python train.py --d_model=192 --experts_per_token=2 --activation="swiglu" --router_score="softmax" --normalize_top_k=true --balance_bias=true --init_std_router=0.0226 --vocab_size=32768 --norm="rmsnorm" --tie_embeddings="early" --lr=0.00438 --batch_tokens=[65536, 131072, 262144] --seq_len=512
Below are experts of layer 4 (counted from 0) of a mixture-of-experts language model. Rows are named router (the router's row for the expert) and show model dimensions 0-191. Each number is 128 + 32 x the weight over its row's rms, rounded and kept within 0 to 255. Numbers have three digits each.
Before each expert's rows: "comes after" lists some tokens at least twice as common just before its tokens as in all text; "mostly gets" lists some tokens that are sent to it at least half of the time. This comes from a sample of Wikipedia text that the model never trained on. Tokens count by the router's weight.

# expert 25
comes after: " (", " |", " U", ";", "S", " S"
mostly gets: " US", " MPC", " USA", " EC", "SI", " SR"
router:161127146116131122123073068117122117105144148118149111174091093107187085156193117077157147122061104092085089097150081147223176165144100072153142101139102112095136079177098086123129143157142171121098155131107099190090072107138110153123158058077117183063146083150121143158159089121127118095088103164160123141125148100142102142132078104165140153139140111159092132119098124143087148162155217134121098122129195135164106110132107131116104143170130175121103152109080134094112091198093099062098097108176168166135100099097140108119157146071095092071148139111114169160135107141136112141

# expert 37
comes after: " |", "|", ":", ";", " (", "N"
mostly gets: " 45", " 35", " 38", " 41", " 36", " 48"
router:119097115160171142095141117095138117106117156089177178107161130115171111147182083136107149156174108037156121125100075127102074111134104100177105163142126117077136090151089130096173126090115113117139124117094151092119128090089136092149131146142178163125156116142154081161171158157064134085129104180102145092128143094144125125103141113079131121079143106134092113191092090191138117115137111102113088170158103110193150105126126173081118155089105152068101044160160106128096152148113139126125104073078197152123104131124044152116160099144131153118151133117147150176209059176058115131

# expert 40
comes after: " to", " and", " not", " he", " was", " be"
mostly gets: " working", "ating", " writing", " training", "izing", " making"
router:082113070147170119121114088111120136183114061138096162107094107164154145066150110138126099089141136173089062105148163117112116123081065106166164151138113108155085109072135105199072168126113124134145089172067153097171161177125117106078141071168114123118142111068181135108133134112115120100119187106081161170143159164164099125137135206152127122116133159132125110194082216081142130135151127114145111095136109128167158101079128093132151150125106204162117130142098188165133172108177178099179106154132101102159090115110134084068103094086135159144115083167139128123152137109141158135

# expert 24
comes after: " (", " \"", "-", ":", ";", "==="
mostly gets: " D", " M", " P", " G", " S", " H"
router:125148164120092156140089107107084143109142101080170176139087158113162116150216100083106130093188152136080182126089114083125160111108072076140163154170122144083133134187160104095155117122160137127098102171165088084101122127175150121161106173145070148106167139104119126151141113155125072085174142162098100194183104144105113162170078091097118143086148122101149138097064183144077141123146161131128090151232120181169100186130141159054135081179096107147113134165124090163134103121144101121156143141123186097163169120106135111124120147164096103140152117129132160129105071160099116124

# expert 58
comes after: " a", " the", " and", "'s", " an", " his"
mostly gets: " water", " self", " air", " red", " tax", " hard"
router:132117103110095149240140072114156120118125060168137126114153049177119140101115159174118111076172124146136116151140128136141107114123125164095128075097118137078127139106081159174110129130099134147086127140059106115195154091111120114133135162153176088080100108157114127130167104132126123111137137103119197085154072139136098166125063165106138127133139120142137042117111123154102130136130140094206160115118168092053098114116130132163125152122122140126166133086096110151163087113211103128140202066090069124141136149106106104168032138148127131127063113138144191150169139134122147093

# expert 6
comes after: " 1", " 2", " 3", " 0", " 4", " 6"
mostly gets: " −", "–", "⁄", " +", "_", "×"
router:179058141170117130103149176134115108147094145092120146152121130103158132135115174083146138105130141127094165076138094172168083146108167107159165119151114128178094107164120101133172132119159118154110115145156166171089137079133153101145117122160161146194080127143156099139156097173071134126149118196098089162075079184193064165102097120066126090141139087128137138123119099072121145072149200094108134116157130115101102119165148102151144134123124190094108076169134174135180161156164086100133129088159173170138162138133101159148089173113122114081147051070169100106075168128162111065

# expert 17
comes after: " (", "–", " in", ",", "|", " In"
mostly gets: " 2014", " 2015", " 2013", " 2012", " 2020", " 2006"
router:115185153166198084130151148153089127170188079181109069154096159125129170162100109050104122135116068090090167107151198125131124128119054150152157131112183119165130164180130133122145093121165118146130192133090150149107171146111088141145063117106075088129122108150134176121188138108158149109150106130168115133107172097149171088125164163105173104146123176115101116069137163146085137149157121171075132129093149155106151130099109148081109148076148131117092076125087169180143095075140092097139184166104140133110131134137157107184164115155155122133115153085118114177146067104182101078

# expert 13
comes after: ".", ",", " is", " as", " and", " was"
mostly gets: " These", " This", " Its", "The", " an", " a"
router:200160086164121133225137137177176133097194133121114085150094086084197148130100149114152116121099131104133096082102178079085176112133114099131151130147192089083122143164153153168099116104124118095093113140141125108174125099171123120131120137200116194165133171133071117114116213172189101143182093131093178089112140144064116122116134116135149130138068143074168128131153089138117108184128177087128106117179083166123083104124094156124143071080159123143131151110115098089085066098127101140071121122161148095128133124099144110163147146135146139149127131194080100170103133115154121145

# expert 36
comes after: " the", " of", " The", ":", " Women", " National"
mostly gets: " New", " National", " Grand", " European", " Red", " Central"
router:155157093081158149108150133103133135103109146080195104139159186097169122179126134070136148106163114147115128147150097100124169170169037108091111065115167131085165142083096119090150151161138166190070151127102107100149081127140142186136117176170136178142123102139108132152193132130086103109089145077086076090117102178124163126102107145145165115141158169121141149136133157169122118149127170113171136111121102082114083160177107118126148136170178092094131096153096099100158173164105144183129151131083158149118190157140106125095139096070150163119128146152042100095089085064194144143

# expert 62
comes after: ",", " in", " United", " the", " of", " New"
mostly gets: " States", " England", " German", " France", " London", " California"
router:131136050151164094099101098099086133150136179138097131158085074124119144109133152131171131116109113143101123124132162091118173099144112096141171154100106089135159066134156161144156159161181172125110133065098105146118140095080155095177126148144139124165089105147147153108116116095086135093120149101138064113094135104106137117143175120148109152097152187146167087185092095145175127090122143161135130182077119148131186137086125148185162110110118126065166141137123129113125143087138137187120124087153179087127138120090120072160149099176192144076140165100065084092179056064125081225

# expert 60
comes after: " on", " (", " in", "|", "On", " September"
mostly gets: " November", " July", " September", " October", " April", " December"
router:147156141107153165172155185114115148215161066065118170159177166102140077115108161094113135104136109152109063129103158033158132104086122092186147110074092084084174141096099112140158124132164136121096101100139124129100132103081118153131110142069129125164120104126117118176151135140158164162121099182082128112170133122109160119091141118053183151167137139134155110076066120128144127103124101160179108193127130149067148114169176107084112065129112151129103087138124166137147159145103136134134093123085166124158152155093111161111085148099157069073095152113151077071068153161135097143

# expert 4
comes after: " was", " is", " were", " be", " been", " are"
mostly gets: " known", " named", " located", " based", " called", " born"
router:090101089166133119118136172113154145127143144094084135157113106169092115148131113083147119061107105080154180103110069106111081118087123141146124066087132093140077184142091147119126141136139096120155175119112187114101128149128155101079112103087140111093127095173128101159092172103131139218128084121115101139057161135043110115123134139131084101151143110136136063173090122151156161149102121184114123185073136146079129094082122065128106130201117165184213105109174156097139163091102120110140164097095110120137106085084169126103154103165058127172124104134136086113153105126122156191

# expert 50
comes after: " |", " ", " 0", " 1", ";", " 2"
mostly gets: " 0", " Goals", " –;", " —;"
router:110154138160131117134109131101108112086138150139185166153129181109178096141077075075131154160092165153165115071134091148126162116083144107110168072167121180133124097161117162180095118153123094159120148119155156150105169100099182110150171106154072145117135155173149154180153099181151096124101086157089105134163120118121053104150164113082131118095087115071126056091071070095136109148121088128160169070166139105103072161185168168135148105143063149098096160086187159091132160096141095117139154108099127135049133090098122136080073113124175167141159102171127136130111114136120139086

# expert 38
comes after: " of", ",", " that", " one", " in", " for"
mostly gets: " that", " this", " some", " many", " these", " any"
router:136168165081143140182115177135094128115139146055056138143122141112161121150149107145151097146191095158123065117105140128109070102133126165111126127162171101153102067129079154188151083180127154154143130110142147143181100063135125108181149086154075129173093091068168091026053123171143088180098136118148163135148169080107105143130140131137109134141115106119118161099104146182135126164147144113151075066127086103164137166180187113137155116125087133133105109114122113131062103153100127090168129162123128148098069133105135105095157121090170125118135129093049143167132134097094186122

# expert 53
comes after: "\n", " U", " non", " co", " re", " Al"
mostly gets: " newly", ")-", "&", " highly", " non", "@"
router:169120137089075151148155140223153126097097152177136105126168166163097135067088188122111159072102118173165124123142096185094084128131132093082172107177106121085161143135088158106138151092160145146047124131203085128113137172175133178126105149176171148128143106084126101114127129133082080104106163135134215145171088095120095120088137106088167113130152131132175150132096160104116151129083156113117063127119136111108085195171088085106133120122071136145118118098068126111140141168111141177118127173118134066131129101177157148095073147108100140100124103128153185105155072158144095125

# expert 5
comes after: " in", " of", " at", " on", " to", " from"
mostly gets: " near", " west", " north", " south", " outside", " east"
router:180119127115145078144118106099095138149111168141162120169123109119075138127212073085055085071161146168092075144139146171179085129121101113140152113071107137169093150125110146184137164095104167099060110140145154108142174077140113160141089075132169134106140154207109152150158141107092108110189121117159143180053144130113129160111137102169106122121108163142150123128145215120165121137136180148169167160137104078119090170137170058096104153096124164113117073137083141127130111104169150139143099106154084143126103147087151122106071122161112124133047113126114097074103150104160157169

# expert 2
comes after: ".", "–", ",", ":", "′", "/"
mostly gets: "000", "500", "100", "40", "00", "38"
router:109145095156199087115147144121095109126095148122161077106100147112202144127153167124087112088143099130165098122052143109104095135129111156126117097096089174130072086124113185124128162155092114170150128171150098190101095117129194113131183100143111112150158114149165128106092114177120106142133087135156106142108179136169088108081161159097143093098128131101085084111102092074181150118163162189191084111103146174101196110168083146201126136120120182125202121117091116132111190121163182086100124139212095171096108096105103121114108185138121154126132149168113143141148075143154147127

# expert 31
comes after: ",", ":", "-", " of", "=", " by"
mostly gets: " Har", " Bh", " Ab", " Bal", " Mor", " Gar"
router:155185133052091161158116116087115131145157088094106124094096123159067114172188131088094158128161115160159106109127103109103114112089157102128165073152097168164127139123176123125072104138105114084120075072123124134157069132129116149136169171081157147083153097091152082114090201146092126127100147146189087163156120182113146178134060107147209138069164110106149129130113100187128121137125109142149171112117051080116150119103149127137130123136120122074128144178110132158118143104151082083163104149090132089144190122101100083166158150169109114079108084178153126105136094075162074094

# expert 35
comes after: " he", " to", " He", " and", " also", " who"
mostly gets: " took", " became", " wrote", " provide", " worked", " gave"
router:130067094088136149126087131149187110124137122152069161177096140173086123149116109065126111165118159160087108143151117080111090156085156108173118167127144120146194063095179053153106159129122096135145139139082130176148123184152114092089117132166098151161128146073113130073143153120133141127123156090143153099140148217136143092089145146120180109098094104160118126107157146132145136153149128128099102116139096141156117072103136118189131083124170140131184116149128188170089153087222086110193144186123078105103128113141096054156112089136126148156172118174156099157137122116065162080

# expert 22
comes after: " the", " a", " his", "'s", " first", " an"
mostly gets: " goal", "year", " census", " role", " success", " tournament"
router:113089152167161106176137168140150138117122137146134140135144077143144140073092147125091118141080095145121100115109094192168158135159072177104094119157095135157217134193108148137092059152113137139161113130086126117140125187108175095147120115087117111164126136133156109123115178109168103140194099094091120136187154164144099123127154164128105072132112179131152062130119108090119146172107124077166189120088162137104124090175170146104127141137119181152158067150138192126121183100161161164161146120140218183144158189172065141163080094132161101110092101093127144142075165154135161136

# expert 3
comes after: "\n", ".", " \"", "|", " |", "-"
mostly gets: "The", "On", " On", " All", "An", " For"
router:165111179099140143105100104108186124147171119144157118085109161125128158139166160130082124145165100156101217148137103124141075105171117107159057132131165096114145080152128101125161072108133198127160092128159177085134103082147127142143146166149135135115154136122174092141102124150134087149083088121138163115051105181105152106183090152103133141117069160114116148107158139183070125091093153140130093139108089114124102188126142126087123065106178112037092161144137106094157085121187145111107214114124113113153189114124134160121156146148110123067177152130099092075087085124112196148

# expert 0
comes after: " the", " The", " a", " his", "The", "'s"
mostly gets: " city", " town", " site", " church", " family", " island"
router:103082168171139139160144137136098124147115159194127150140157164186120107128098084129150173149126132137103078102090133210150175118119146176191104174124136166098156177081147144132089086112115127107084146114095088086156132077166122106163111111077172141131062156058128102066094101099101123118190130162149147141130101114177121167101136119167069075122155106098127048096135117153127140103143112092128147157110130130159115046128144133098133127114110092099160145053129155156147048135143155129108146133173102196148071127089147177133127129114153126114088136133067118140198161110068160129

# expert 52
comes after: "\n", "\n ", "\n   ", " Genus", " 5", "\n     "
mostly gets: "|", "=", " Binomial", " Starring", "-", " Authority"
router:166123100108171140105143155189116160115077083062184128092125117095097102094079103124149128158111127183095163180094110149097141107106148091135121126039187134127188175159200155125136153187076097165044156157143165120082057101110132105091127118073140150098169124116129190120091152164116166109155139198154118087105127136108105120111143154149147088168124175104172142114163156128063117060112141083170066184146144127162087143119132124192139113173149116097119139100157161121151108099083124132130125162098142113125098132115085118141103152132123086138173072141088108100108138163132134155

# expert 26
comes after: "-", ",", " by", ":", " and", " USA"
mostly gets: " John", " William", " Robert", " David", " Michael", " James"
router:177175153100124153060123133101121127182137107096147149121114155146118113145130110138144172153107121119149084167170188033077173116154103076163132103090157105142133092160117082080074129194108103188129166120148076139179195109145110174107104117098121199122127182081138174079097097121102147113138180182068105163096146093087134148115116113138092120057092147116150142159100128109097137151131118098121096137105103137111078093118133160175120032125156140098137148123097140129110178063092147117077105159136111122092060098130111139139085120142081087128132100108076134106111129128162115075